config.yaml
d_model: 320
d_expert: 192
moe_layers: [0, 2, 4, 6, 8]
balance_bias: true
lr_router: 0.000383
vocab_size: 8192
norm_eps: 1e-06
optimizer: "muon_variant"
beta1: 0.95
batch_tokens: [65536, 131072, 196608]
seq_len: 256
train_tokens: 643500000
steps: 5277
dataset: "wikipedia_en"
Below are experts of layer 6 (counted from 0) of a mixture-of-experts language model. Rows are named router (the router's row for the expert), gate (a neuron's input weights, with its number), up (a neuron's input weights, with its number) and show model dimensions 192-255. Each number is 128 + 24 x the weight over its row's rms, rounded and kept within 0 to 255. Numbers have three digits each.
Before each expert's rows: a language model's description of what the expert responds to. This comes from a sample of Wikipedia text that the model never trained on.

# expert 10
Description: Mid-word syllable pieces in transliterated South Asian, Middle Eastern and East Asian names, such as Ya-hy-a, Siva-k-umar, Kakh-abe-r.
router:130098133146147170112144156142123130132120188164055147086073139155084141140113136140077113122141100172134103164151139144104181134122110120168111141115131115082113123141121129116187157167133145
gate1:113063122126114139091130153133111148109124139150078135146095170133158104153145136182107124124137137123145149175164104141111137108145111173174143129105088119165093140109149126097148116112137111
up1:187157125065106098121183154125111121159105082135123166094101132093166132134095156120188147084096126063143121137129172149154160136135144121131115106145140147108118161104099119111125112114119151
gate2:128113121127143143093149145126114128154142146205176107146142156154071128154144095174081152115113147141120136175146083133109130153140139109112130110099161114135140079134112164081112147179125131
up2:131149082097137117087180118145157142162152109085105136169113121105105163131119112125064139115159082124152132136136128157108125125120150156153113154093124149148163083118129136082113176138140150
gate3:103142141142183116146141125113150146154136146147118121167106147120144125121097119181115115144114140142147099146162126138117122147104123116123143099094122184128117124134120122123161185164155138
up3:120168150142148106102120104083143153151144107128146169058118141176121136118154086144123168188126135120125170156108153132137159119099116106064137121121093158135148105159095127090104140158183140
gate4:068100172127107162094119138153139118191172154104147089113106151124143103129136105121078109126166119136105122130143153141107111105137103112125131145181086119110150143174139080150112098127142114
up4:135083131122129082161152140119111116175149116131091151138149133147151110128131114116163125115144129136123107158181119084132153096121121158149123129086120134127123107108172158111120109132113135
gate5:156072158150077136148097116167112122115082128175084142122160162144101133168125163134093120180130119141116107114136132142164163078116174141140157156086108135111139150116119137104114165181167125
up5:102131118141095106171111144172144132103148155084148095138113124137139106069139134087145125148106112120147126118132143086080089139165090125161103115102133129133157132129126100110141160141144160
gate6:150125131138186175107143119113174128129130128113066096143132077162044182106076177144112094143136129119162141110148134155137143177153167115117124135111129140108115129096150148118149080139126134
up6:147092155108132101086136123130103119139168145139117149111140121112125180097127123136116108121171166139132107106089146124098101134149055102163145106084093164104147113127124134107165122097120123
gate7:130167144125121133115133157132079137144127145156123124094178142139089149100151112124132155122063131105156154134087110109128183099140136113130117149169142145131118136071187098129161132125123114
up7:140124132154143168059147130104127115159110140126148105156140106117117138151127117094165129130100123121131138139147165096129120113158141090089103131064137140133130150132155106161118126158107118
gate8:091161105126145170158132139107120112121128158117159148118048122145111130128113151110109128102211136105123144126109145164145115141181155092079085116142155107133095128104123151143131072123109155
up8:090119144128099130135152115129104094112144135132148103100137179158114102115125102133106160136144094129154130118107099120141144159133104124155138117114127173135097145145138116108139103129159091
gate9:101150155143119156116104140158158132094162127133168115093107139150092120109142105161169104152120144103139147082097110153127145151147170102126162142133165141146112123158143130130126090116095127
up9:076161104076147127113159136111096101133127127129101098137133136159149124143068138150105101113139183152106122096120130098160118147074099141097141155165170117119127098135121160150109124138086109
gate10:099121097127117141111156130170167140116149135151095107175144113075140132127123164145157094160163161125122078085136147089113096123122118144133098131114082127117117135143143151113185131140094161
up10:122102156135143115164154168096098166144123093130113113141094151140118171138138106150145128127129130136122115108159107091108154128115095123125151096132189122151086100125102132112098141135092112
gate11:127112134132150129124120127143144124122127155097110112156144123100139159093144136090113081146133124148139132121184132176089171149162087140154102118106157147172096177160091120138128096115140108
up11:102112147138140128174153105167179118137119149119124163142104122128106093107112126140124108132158132131168152156106118109150129142135087095120082110137151121152092121131144114129152150167172106
gate12:111162172147166131124143157119153132113127170145154126145092141148120166120065115162118160140147126111113126093125165160101185105093125120132160143098108132096118106130131158116154112132085082
up12:135116125133114130082172150146127131099166141158166129136106118119095086145090152108120122115176114120115083140112146169082113081123137122139122162125139174079137078119138154128146129120122130

# expert 11
Description: Inner pieces of ordinary words, often adjectives after was/is/be, e.g. fami-lia-r, unclas-si-fied, sat-is-factory, g-ree-ted, or whole words like known, able.
router:132086133138129119119145143092145140132134139151159135109121121127061149162132146114133130110125115165185118135118143119094173116139111149079115121166120158133136084107117127106069151142150095
gate1:116156083145127156122103106113112097154144141147141124116126119160104128129158139080140150142141121186126102117107136130111136137168104095148079133132131110188106089089159134146110128132113137
up1:103125158121124132123136122141103155110075115128115115118084132155078126153129127125133140159092108124134083130132162103131107116124149115095103160166139139078122153153085096104126127084145163
gate2:123088095144186159090157164069162177131127111120131163118092136119113133120128128122125110134147148117112142124092127114138156166141131131151131099113125135133121130134125120133116152113145126
up2:154159130144141126118107120142124040151115108149116110138120129159158100116116136167126148155132117136137199128096141082148102160071099124092156103142115116135120149090140113145115156127168111
gate3:143089134141139161133140123118157149184110136174144100144132157129148121120109105103111136125164107167127123109105122137132138118157173124099132148101147132127118108116125084176120133096149127
up3:133125138132161143131135170096164157135105139139149114132111128126147158144119132107123125090176128150137132102128092143130169113161131117141136134159094083175084126078132139111118134109141148
gate4:137085117151173092106097067136115147161123120166136115092136157143119108132127121104158145167144137134124122111123090141074149115152153107140133121131110112121089118132125151102089134148172179
up4:117151106182161134061156125085127144165089080116114118116127128111157068155108111118118134163121129149145156112121151119106128140120151129117124133101121122116150117154166114143111137123099130
gate5:137063127135104114121111175080129117094133145128139157111139137140137147112123166103152115151132134087145170073114131149135116144172130155145110162122142089096105131111142145065147113146111086
up5:122133091165091131117148105149128123150146163101148097099131122163116120161084162118079127108134119121119137143148093096146099092149140131104116138169119092124098122136095089091075158137132151
gate6:128133140142152110103181094128135123142147152107133104162093140116139087125134127157115098105094102140137160166177169128122146134151129145104132085130129122135087121115097155091106140168156053
up6:121113124143093145114193125123136104061101136108083105139097127126145146112137176158117133164098113122117125148118136110149113100133143128122107153161129084156116105162117135176105103161097084
gate7:168128098143117132150155153106115116106122167167121191128161142186107092143100158143142154194108112094150119146137137160098152150132139082150106131141122109157132090084129172092108118136135101
up7:173121150157079113146161127098135149128126144082102151131114130099115123145147138146120114119135115145119106130114152102136162103101146169155136135187122111111151106130166106123150125151106177
gate8:132127128113132132107125114144133089132107104136088144136137097163123133130100148149149171137082141149124141139136111121196158132127115175139120171127096106123116159133110127076115167121172059
up8:159110143115117085085143153157111104148119090102122096171129133117104086149148117157158122143132142189145130149102127154124142092146133093110118104113129124098123122102091132127090135143129109
gate9:174120084182112108097133125129100165128145139105143119092111123141158126119090124131114144157095130140131110088163161126126117104173123149119161112172120124127111127117143143097151183134141139
up9:160129154126161112113117141118154137143099099125176126136133117160110114100088143100123108136158108154142136081147116085120150104107122123105180138104094125134115101094139102084117140109123139
gate10:118147165143124112105135124113148114112138160149125116105167151090126194131157160099131106111157117141076120105148193118140110115118127127135104118146116118152147135122126097135115136119122137
up10:104103090119180134160129125062142152160172139141156130169148123119103141133107181146095046134129155119118129120141145146142128092160125120081163119155120158113138080118155143078117177116110087
gate11:112099180112126101148105132099143124099112152101127133118124105168083134129144148120105141149113134153110176130101096123138132110124118104101095105150148171130169100120121143093138128111121119
up11:130120136159138119136141200131112143111141108087122107123129141166116136113172066109140162157115137118170119123100085042109099112119105123145093180163156147082153109119123148137126104144171114
gate12:129158125112120131110142162124163136145147132122160080168094190137102102154152168141074115123135146126132133073099134123143127174117156145115115061119103136094149126109140145109091140146179117
up12:078136091141110101082124113137154161125153130123137130157114123151145055128111135097072098157141101103103131080112080158135163115098146140095112114161109090141104132162121092134120156144141149

# expert 28
Description: Prepositions starting a phrase after a verb or noun, such as of, in, for, from, at, during, often before the or a.
router:084126131155087100132130138112110112145116141149113145136080112112143139134136129131115118181155118137142133132155118131127141159122142123147120138115104145114138098104131127145088164138129148
gate0:077123197139109116115168122077109110139157107183144125088081125096089146142145108102161168107174146121128114143117105135136113144091131130110145091139163121078149185200179143150128134106161137
up0:081128130116103114085155077135166097152157140089124107097151124084093104158124100099175117172169141119143131109147079134141147145136139101139117140106165093094150124109156131114139118134148164
gate1:135171125107136165153103080110163116097127118125137095091080176108100103119131126180143133128178138140127116174112095110118150183138144123127106138098115111139113134141163155135138159137101115
up1:152132117115124118118113089095124138119082107129125131113154126102153103080153140151104120137108137104124100178142112125165107144160157102095079127121090146098144134160114122118110102109163121
gate2:124135109109156105124135152131062121127135120152089153106140132147139117113124139149160183093180107140110123128135149134134115121082155102140134100136138140113145116153128146157117125125143143
up2:154084108118179114114119083132103107167149086125084127070108138145132109142096118159121124165142143102092128125100109129160143161147110137127078071143122096159161119089166142141121122110176132
gate3:148111116125139110147132139136128076148137112161121147146141134103154102125118150152172147156147134156097135191124150112107131136097124123148127143141145150131134131109128132122140093136152128
up3:123055086115125142123137110140133124114176163087142100090157134189134147122117134139115135109100151101097162144125155159111121118123101131124120140130159108108143166104134107108118106105135146
gate4:135143111154132128155104128163111109109183151130170107112123130124120131152131101133111156105158147155126103133127129152168074129084128104105180130154127142136132117137156138105136145140153143
up4:140118132119148174133137134152092108105092126087106113101054134123152166116095109168136090147128126109122138137119108118151098130137161158120162114133152174090106127127129135134131132133141121
gate5:133118121105099149135089119124140127130126128131083145154141157112141191149122110164179135101160145129122128119115117158065163116093077138084151090210133147112109097144111111126113115113103145
up5:163121133126082167148177089151145172129130086123150151130151162095114120136059121137156150123124151130123121143156051118163145107111102097123145094108099134139088121115141137121166096093091139
gate6:136088108120126124156114133160131106150130129182151169120149156091163135126163144091123117094135138119122151120092145138123180131153114120105093105114112125100138141140117186157104125079144147
up6:088121147126144143109140146146138109132109141141066092133086164145146152119175158106121125083134121140111076124146114167121102137130152099145088126153122140119120105133165113101084097131107149
gate7:133178144144154160137126149143092151111182177160137140127091139150135142150128137101107110136142143124146122100126135158146149131115121116128134147134162104121081139138220109139086129130098153
up7:122137144115097139125159139127099155114087151123158140155137109141123107110126128118137067117115117116147139142056127129108129141132095173139167160111116114081140144113121154134088160160088123
gate8:131151142132144147117155173114091136086163152142128157160086150173149171120152115126119114098096159185156124080108112129094146081102164138126154112089128121130143123148129105121140167113122053
up8:119152109126142064110139112138117099104147134140139124157142109162112167088124135141171117198114144160168082147135132151111159131127141137146092113143103106135115095131145128149092153133116072
gate9:105106097146168131121127099157134133156146152135089099139108111111125146120056095133117119118134103113111110118139122097116074100066122104118100115117117158107118106115137125113114112132128144
up9:137148124109152143131116103111115141121134104152116121110084118095136143112066156158132148141128169109149147112134153113104141134091103124084080083144122136123070109138156180115129113115092109
gate10:117114140134119124110132139087112110131139103161120163119081113164160143192133109118118134153119109100109086088148089138140135164116126122135091143110114126134100121121128122143113137099142152
up10:144145125132124123169122093091117102118132118095113126151131128124137127136100125119133123112126135148111141097114155124140111107131053130088108107102114111151143168114124131102159134129140129
gate11:134161104161133111143156122126108101177134137203099112145111150134161164115099147100071090102135119117126131118119105087107098178099121137117157119121142122144085124112112118106165085168113113
up11:100122102147155174111152103131128113108144126149109162137112122120142164108179150140111133116151150144165099119122138098123144153161146107147136128107110144140087103124170141111114187137118115

# expert 38
Description: Colons after field labels in infobox lists (Population:, Tracks:, Tribe:), plus pipes, dashes and linking prepositions such as of, at, by.
router:112123192128134099136118109143093166140119146116117147133124151107144105148111094128081113137110123138182161129166127155147182178124122111158082165159093125147132124114117163146137134119151116
gate1:113110140174110154142156085134110155211138129162115129143139095104138126112134125136120115100114123149127143147149096139117188120118142138110129176134109099170133099077126134135148137128137160
up1:096140149164118150118104119143105114098149182108124102122186137118122119146133130143100116138137100121127148120117120146088109145121137136133145158130081119164112111177127136127144156100147116
gate2:133138109159134108133106142143112173115124122114138084160106154143122087154134141155110137136123133152120148115116105123113194088161144107142113163131110137153126125111177125144129124142106123
up2:121111093178125116115110091156137142101111118098128107112108148119126116154141124133130154163123156152061132127175115134151160126136165155096134126107168134112101137104167134120141181092186102
gate3:125135141135153178111080087144128130090122076147119124143121119107126121135096089147081098135089113171118151156159151106142191132134123134132100122150125156137119131159124172177130128199108130
up3:080136114123130146121118154142162173148121109097138094157134057145110135145147144077126132153157127143120153138131117118160110148131074096134086164108122109146179128145106138134144120169137121
gate4:128132146130145149145095123136123103165108102165096134118117112146136122113132162162109107046122109099129153152149115100109135152101121153111168144120135129117133099120154174116178144114122137
up4:103140174128126139150109122139145138137067132134108205146169127114137120089118124102112088115132091126150139127141101075121114121150132133097132132113139144120131096168113144140139124173165137
gate5:107093193157139137134117145173161105152108130136136135115092155130128130102114134105152155119118126138161123126131060094141132094150157139126108152111107135096168128141130188130110127122107138
up5:204168144113101115120143190121104161089099132155111143147133112111135131132120106098143115129127166145117122164097139166125117115127134110142127108136097107125133121150134118138129144097099103
gate6:122109143100120166159124117167109130124103158138193131100125146166162156123137084136136126122094100190121111133117103074124139099113114103155138143122107145117133110141133149096097193158176144
up6:112105144117140105145114117101154130147135103128134082126076132130113119157130178107108116150110126115149118183160139112107143150121123126151128122113117153143112150126137099136141167103100109
gate7:094131144094132139119113130105138131111091113106145104117103164151133168148134156123093122137181119149151160089155103103109146099159134128118151125162143110154129121093118139116145126152136122
up7:112146107100137155172126132123113102095077147158142116102128141122116078133124083135158142114125153121133175091099127131119174132144147157106138125108155115134137129089131161135172146106141130
gate8:141145070160156135091158129137160113127096155161128125148130139126105122130131134150105138124099133125093150119133153141145103092120113113106119144109152124164140116104152138118193127154153106
up8:092161132119117131173128184130151137105115111125095141097125135151124128136125106116127145126130126112134054135133124140130155093106144138133080151173141123146115130140158155135121126151090156
gate9:103112104135155144108112127120114142131108116090142163151133141123149139130156162086082135108165142103099160178126128136097154128119108112104071085123109145128117088150107110127121153120124132
up9:113124111150087165111168118133125152139140164115114144147112108126154183129167123123090119165113128148142156153139102126120148173090120132116151163151136170129126138146069102131110129152166133
gate10:145128147099179141130101116127124103108167108116120167127151123122111155124128106107144114131103110118155111117119133117101128135158119132147126140075159152129116121138146161131127129131151145
up10:121133112117177163146171105090146138083112120097108149138104155139095135144154119151131116105099114085135114127165167113109125131118099150128109118120089125128110139143134116149115099110083153
gate11:142124084130112099092107131142146135091141130175154133194099150160140125076139143100122093140125125149160118103109133115098161087089099108132166118159150085088100115115140138166143135129109097
up11:156130125129127136088090107128176131088162092174136132117118144160169110126105126117134125143139159112124120116150161137092126124103150106145092121124167112079125089120122143114146129134137092
gate12:133114138095133134159143141129109164138131173115149141138132206122152138127149100083122099107115141119112105119162122152118180135113129131160153174137128132125115130128116153143127176101125113
up12:114125158145110140128115116148139148120147154168145135169113135121120122107124091143094083141118142116112061160110139096138136133102155097111168124107158113084092108179125127173154097133122136

# expert 7
Description: Letter pieces inside rare proper names and surnames, often after a capital, especially in species and sports pages, e.g. Dem-eri-tte, Tre-n-chant, spin-osa.
router:126130101129140120155163134152078138168137172129096150136153117166086114155107090164101133132097129141146114152133152127140160114141094127172109180139063164130192151098090103105159148154143140
gate1:122087128109093109127147137135133124189112083146111134122138106077129102140155159161108166105107129124111119102110086110103057093152143111147126140128104127084109157071133112174127129150136117
up1:136133154128119133116115171173088145101104143133100118147153110131140174126094130115124083129129120121124070109137104112092124098157112129164140157108097075144103155141117124099129118096117103
gate2:132119138194160140125058123162124153141136134137131146113105116116120144146169140083130127139131121142140123134156129122136069128071132094140144116119160110146113100098119097114074169127121135
up2:154175138085101131105114153092074100116138139111120109161126097167141132140100114130158123147138067120136160167158126151141130140128122135146114121139137147142121169122084109112117127126096130
gate3:136137170130149151109121178167171171124097091095116101143122124115138153129131105128102158100149101149122219137142112143140116124089141157128097199131118114134137117153149128127123137127147135
up3:138107199108153151138109150156155085116175150136144152103083121112147182131146089141094153162132119171079129105122110132142143123104150150136149146111128117157111136115124103163126144068092137
gate4:106156114137138143114131107123125116104153126090135153147175062092107131134138085116049162139099110198160155162150140137161096106162139135143142126136115146129128118131162109103173095202139118
up4:156163146125147132092128147150131115085145096120157156132138045114164140132154130102134103165136112131162183126158154119158109171129133131113138066107103113143118143123153140125151101126089138
gate5:089137116142100141118117138166163113131112126174115174119117108144114143153160096096044128104139078128125166131152164137127117147120096153119138109129108107130167178082136123135107145135151134
up5:108071110134112132100100107120134126154136131140109115125122160149130154131073087089090109139138089133132104177142137117116139127157176193112160128151121151148152152123102110126167100141153130
gate6:144148129177124168161127116131133136125159117141123152189086122107125162149158097122140147119145132145134119127138081113182120127105122092111145115129089138120114167129062120120130132121125113
up6:117168144164113157103147130124131116185103106140152143132131139107129114155112126133108135119142140124151109120125139110143129108127116127117141150102125063161107130123126120090184122118136112
gate7:141139139136114121117078148111082145125134111162130102112107128129110116143152088105135129137121089118128133103159071103123121070164130152158143123115121141115107114098113124111119116128145100
up7:109148150113135143124154165135174117156111135097107125142141092135104120131129103089131132126112084096118114097122109163129130144127160171142127063130117130105103124180129109197100110109072100
gate8:126162159149148137139126152146112100112082148161138122102113121159120168112126138164146130083136126130150129158172128132121129140090138150149141096124138157135141159120116129148145116087166116
up8:122125095169105173100128119135130078097089177129113113131107163124129123134114141127112107117126099100134140136134117137140127162124135108102127127120112093161149136105079146163117105107141085
gate9:138123130141154150092148114171144139145130120115118146158097129100114126099115132168138161110133136096099086141155121138124114121129108146102159163156174123139145175108120112154165138174106135
up9:112107112127156115120175093152100125122103147097136141154098135111097128124118101132135132154185130134109169160112096120114099109156116151116147089113132084143123142087164148094117142169104126
gate10:135136114168114172117154109159168116152105125161158092140123139129142135121114156151154063108150134124158180112156087151115117109147133117166148135110099133134135168131101124139145106112123062
up10:128170150151128150165096127136124123101172158144140117109170111121128156116092126137106183107128107074104125114104124115149128152129181102123104123147137111153137121131099094089111100107086140
gate11:152117127118142096169118081173168090107125147155136126162108119131109120142098173122161125115121146141158177134092101184145112124084158162120144128138076119114140133122131123116123119192124118
up11:098113068126181103118136120121113108181114121141140123100117142146131134134170124148142140109134192121133107091111109146135162151166133130145113117129140128115129167119178125139145117146168136
gate12:113107122119091111101124130156127098153157064140137132125124143165098076111111077135100121146093117148098144140096154146092134133119196118163110108126121165134153179046138122135142174179134096
up12:137140134101092141133112130147129101148136118150168119160092124108172113118127113161102147080144157126151134152159155114139123135157174124167124097115113150110105177100128114113117108176142078

# expert 15
Description: Tokens right after a person's name, mostly opening parentheses or table pipes in sports or election tables, e.g. Hefner (1–3), plus surname endings like -ssen, Jr.
router:139115116138115124099164161094098136146107135137121124123065113138113136149112121120087091159121137123152098139104115125107126166096112101134099163119123120092127112127122138119154109159149115
gate0:149154144131120125114164153125090124117113109124098098149137105086149132116127133109112159102101133149095154141168106105107103108128136112119152105118120149125093115113118133108044175101125140
up0:168143102130102154108182166126130107065182108139102112086083123068121137143119132092136120115121112112143175127141096125152148126109158136137107102098120106142125096153153162162165142096120150
gate1:106129105121130166156134144137116150135068138144129114179127096106176108124152111152165112186137125124161141084114127100100128161102085160143154141125127159099119106115115186108112131099134140
up1:128125128138142137097097112136118134117157120185116143143170084122144136150122116119071133153117172128137112082114154135128146145151146140137152109157096111161125109161152185133127155123092137
gate2:145130140135133156109121116112087144158137154150091118063118103144125151171111151132144121141143068109173156125138124123128105106109105086130106141162138116132110132111104133126133137140129145
up2:146090109135102127113128114132149124092131104069144076143138096085108090111106131113153143142152157141130140137105124136104124131130159106112120123098130116122089121108125122112124129114107136
gate3:099146100146103132126104180113109108149146078146142133136136146134123129149109130143118087149170129093131107113108167132160112126142109123135154120143144155139136100157114158138134149142116132
up3:157150123117134124143122104134181128147113173114201101164123126097116115151122141138093111117092178127125095146122131133102155148114091119169118108125169143128122115122128145136107098145102119
gate4:122122185123167108089166096098149093132140160198133134174112114089200104112114096147127154155147113117102088159132119105157128145101160124174111150112130101147122099096142139110172102165115144
up4:100172188110157132140115102172136137142114135121147127092129133155150122149159118126163109158142099179134150168105136131120135150136109126136147093161094145101132146118118117152148107114109092
gate5:101165167174127089110136094139177122103141093146116142161129121111142140129159095098135141144126120166100137177145119108096143174108144096125087143174147103148111096133099163124140141155100149
up5:114132127156105151127164119108189103157130150151100137118081121111158168178129093145118106118143131128147109129082129131099136137160106099111129168125129139078104089114136123156135131137115147
gate6:127073142139133117065130122121129148161111175072076172090096140117127119154120133125119134179091128107124122100149144095085098111067130095119140133108124078103135104113141117131094100113108102
up6:143124174115114132125114137128129139138128155166152100083084125133086117146138140085120092095124230089113105153123109110133122135124151130128140131135130128130132112099127118063139139135146164
gate7:087113109159127135140123147175121144111100101109158124183118126140161114119137099137096126142104139132108130111166096091130149098147145104116127127128112129103087098102079103119107135081128163
up7:126114122099163120122137138142165131190095107158166151097141093134113119081128162107116143084154131107145118162133121139092106128082141112175101113134107132113136137170178114184132103155152149
gate8:103128177135128105131083128127136165136166135111113159114126144124132150124141139104103145131096094126123143137099068110097148120098120095164133110138098132124150100146116110146156115131188093
up8:132137125124138169105116148123134151184113156130133156157119102118144152135135127120116122129131103138124119103090174135114091150137164119120119157136149126149152063149111154116153123128136067
gate9:135130154149141107097126118098127141150116134145111112131102143115168107114132168096115140138147120078063127126075136102098091073134098099160120131126119114119135114123163171096143116116116125
up9:145131151118135200075109122154105101176116088151083105117127130135135149136136119110107115135159108139137096118097104078154134127128179124177132113149106139142135097142140087142173151096110106
gate10:101130154155126115137097122073102123121127149083088148129112149102133137102128116110121097129151121141077111144142068130119074191125105116120111132143143103123145164147156151122110118168142143
up10:099075175110165122123135137149142154128108121123125109099143139132145125129115097142129116118086164111168116145131103127082135151122118141152128163117058132187147116142146137139119133111113155
gate11:096068098122120136134108135108125144134124153170144179104123109129128148141110175120131125114179161105159145131115148131131094110098126096150159187142113134147134120132131118139145128129095119
up11:120138129130124124142114137093138141157155196178089156108101105094143146092044118163094135132123139104172139136100136144116135124099140126145153151119146112161146078132136134100144149142139096

# expert 1
Description: Early and middle pieces of ordinary English words, often verb stems before -ing or -ed, such as Beg-inn-ing, block-ing, seek-ing, out-bu-ilding.
router:119097138124150119130147150081100131136144146141106131124140133100083158119142118128138092070112106145141134135127126141134177130105122153082076133154095115129167101140144130169130142103153093
gate1:122109153150147184141156105143122092089162109110119106118149102072140075114161125059111116122086105139137165128151116155089132135095120099125127131115156134134088098086171129144127148116170138
up1:146116084109126166122096129104123143132132132143158128152137170156148115136171145128125126112165176119163139130115109096161109119154117162113159108148084146104125175152091223121113118107125096
gate2:116132178140129142119119142062119133153129164110151082127142092107140124167092115083114177110107158170105123137170099099119126119152132129139135126084066131145101118117107165153110163106103147
up2:122091158153139121150126126136110129150135117139111122116143115109170160141101112140149191147117103150071109103126096147132152148165150120092127147145106099174142157159135148105109113133131112
gate3:156166141107117116129117146151150133125115147131107157123126114120096140113145127133114132084112118125099097100125139126157145140104179140113139149130120143147145151140161114134153110138093121
up3:150084128079093129117089122128139155155099128089124143118145142079143142139133125138136115118128044127092140162095107151163142147120160143154135123153127151117110117151164148128165114121121167
gate4:151145132176087160121136149122130123120124117125139105148162142157169137137130124089159151101122117111121147125133139148144168124101118135118097121098130103148099141130127115159161178125132097
up4:125142127086122114146121134132152144133129139113121156117100133131107116164148107112114133102141106157128101074133104136145117127128116152138189117076120133126137134082100127096121109120160094
gate5:146107164133127096087106106139134118142139107116093132110124113110106178149148116107122118101139131174100084130095111156162116122099111123113094127125141117131121112120146174132095144123129148
up5:105129142149123111133158108105151123118101147104128142161163113094156142051131136068117111134165160167099137114133085175141108120134109093167091156116108145133127195135119116145132111126087087
gate6:138163094119121130110103106131128096108092131151109160127127125093102159122111109167104152116140123133098082148147159124112144128113120134135153111098127121156103130128105169151105114141129126
up6:138161151138080068184120116143115135135073112088105134099136160136106167159095091112157121103086122114117092111155147105127162130143102147118097083132147138163114104116121133118173141114180111
gate7:129140186105144175155158121102200089114114091115122151147136110068166159149105120126153126092083115123148164171084111116101177141138119177107109125121126156120155159123103119162134103100122140
up7:103134191133113119146150127139143150117151153127111149130096108102148188133142127122140131090143118144086149158122143119121130137150138086143131123139133115168167092151135107122123131127167124
gate8:131106172144163191148126176162079154108084098091146126163134126101088069101154091141082154150141142127113127163133102146154147108117153099117134086113095149094110171172109130158120145173140121
up8:111124128175113136121145155117093134137153096123136119075132123171108123140122115104102110136111135139113150078125081097147155133078147121135075097125116088130161150167148131147138088174138127
gate9:125146134109087089154126140076135130077111141136110125091128105090100164134115136152133127110100111120131161164091130134131125107150126175138093114153142130170113130149172128122162103128139148
up9:120098111083112097188093112097124122125106123106133106135094121074130136151121124120101071103143087119125103127108123075156143114124101184163115140124110143149148133128163136101114159115181103
gate10:085141147101151143134107161114101101121162106115150095083108152122142184095182137109090109125133123109113112142127132120151189161128152140104076145170138137124138131127107145093155156138134134
up10:117121146124143116078111168122109150161111109103113159089125167159104109155142113137134131080107154083118096113150147147187135157094113126147133164156148091153149148113111124167142103147141135
gate11:094160146156132142155087182114111128118098125128151121135135153130108145121152135134110140150165128110108127139090137145139147164134146144144103122126115113116121110127095114123115141101118143
up11:124122151163123141105093129147152158110144191156115149093116147160140094108152103151163144122137089100127127143116062134138095111117125127144091092121154142131095118156125146105134130152124089
gate12:154127148135101143145123162180117128144100111130135130113109178133144118139126130173150130062118091128118113133149078179143129127135107121114131137087102092128134123124148126155102142126129089
up12:161173146111136117132129135125108149124137067111109131130107136116105155127111156164119140103144133127131140134125114173132166098145148099112140140147163111132113142177174126129136119118089112

# expert 18
Description: Word-final pieces and accented endings in French, Spanish, Italian, Portuguese and Hungarian names and phrases, such as -ón, -ía, -ez, nationale.
router:135118137172146129101120197124075119133148158143106139085092128120115114141092158173087133128133103145140092160088144149107130121102162134153099124137098192107126083087148124135141129158181144
gate1:152114155151123132118096077136097094158127139148138161115111169141110156097118119137083077173116158114102113123147152149120109107140126126141135153111084148144099119141147140152101133127108157
up1:105143136153099124107135134077192104137209173140085168118145102105117137107186156130130123149111113113116101128102112129081158130126118168111154189134098139115104121118147099154125172118149146
gate2:137121095137158121167087137092133149131116104115089154177090112153148122132137121164140089083110095132136127141120105138143116083094127151165136112077087140133136114081180133136124101114164132
up2:119119104131132152088128143095107134153128136112128093093138128167136125110100099131100140120153121129160083117141149174141137131100113114128184122102114111144148109130153175127162122123101154
gate3:109145129129126165140109163138123120122138089146127127132089141148111119134110147142136116155108128136085091137105109110118139121069136149129095115120174123107157092111111137118104151122142128
up3:127116106123116107121153157107141118131143104136125131151061133106085109097162156071129105164116135168094150117110118153114154124089140181110116133135133126105166112172124162157118137108117109
gate4:123120129147170148106137126155126178134161176140127135138149115112163137133110165149134146145146132137142108120084115140125138134127121108132127116082139079152181104075142089136112115127171144
up4:114110160136148147105129131112101151091121201068139125105160157168098102140097168128134123113147140140129150164146103170102146116121155090137121111135161157166165134110145116129170107124145134
gate5:132145154144112139180077118131085144109147163175146112118124087107173165111108100137129100127115150140096109103128160120095167147133157118128110151141104131145105098134128110130135124127118142
up5:113128121125128170105102114162118132119140140133134138160159157149094180098134089129141144130082153126089105136107104149138157117102165124132112139145105118094123137109160128086128116102094094
gate6:124120106118122135126131163119115122148144101113128183134097101145042135072092129166126121149114131114104069126095131140113114133119137121119141115112097131127154143142119147105179148145155092
up6:116109155152126137160109162089137109129096152123103140084094063127129093115157131116150120101149123164118119083148128143098112099135161116077102117140078130153148097136113099131150116146124095
gate7:151113152177119137094114108155116147155142154140118128123111133160151126109170127137092110156128118122127132106095111094132108116104162124096086161141135166072150123167135133168111095086180127
up7:124117126122126111164160165147145137169133141067134157139157150080133092128124134104090137136155153140124161143141144121131149138135144139068120117103108080105116132113164104111137120096098101
gate8:144153107132137119144109128106079126112125126149134123107099119097098124146129163139130132167148140100167088157149149113133094172140085126116162105127103150150101157105169151135169124162172169
up8:099103122165141141117100145138125120103113128114159111133099120145143088121109138157120114198140148103184089127065085122090119125154142108131133087143140112143150145118119098131101114138137140
gate9:170113117126139143142097149115155139145132103112148140097111112116133132127140150181106063134095131140126107138111116100115156119143128095134124118148097136082140158161113148122101110150095154
up9:174140102134131119102084193131145156131092159119090137092106096112133143140134129147104115124143129107146146135136100107116142150127131133135175183109096158147156117098177170136132098072103196
gate10:120151110100109123140162097131136095109158159121163124165066124109128160139136130138132141124128171154117088128062138157132145118124140136120135115114099112099111106105173094149113110124103138
up10:121148168138102172141134078126165096087116172117083123130148146119127111138140129149115107121117163092086142146130134103141159094122125174117135087146119088135091125107128100168125158079141148
gate11:116101103124106138091154163112097133118181127143123105099164135128115132119131079152121105127120110113107127155122176156157159189105142143115149092128124162126131109124127162107129089130126140
up11:102093102103102129139100113113129171110161128127117161117144145180115125121118119116126131128080155136128130156102138174120124083115084128102143148096115137113132127133115134143141109122085143
gate12:136103136098161123115153116110173097147085105161128125084131117132149143125125133116117147125117149124108133149095107084084120130153150149143168115145155124090126147149159131165133142092153158
up12:151128127138116135161144115123093074138105139145126106113174119170159135123131129147101146139149112155103132106139137145115140129134087184116136101127134101103155083112147115133151168141110121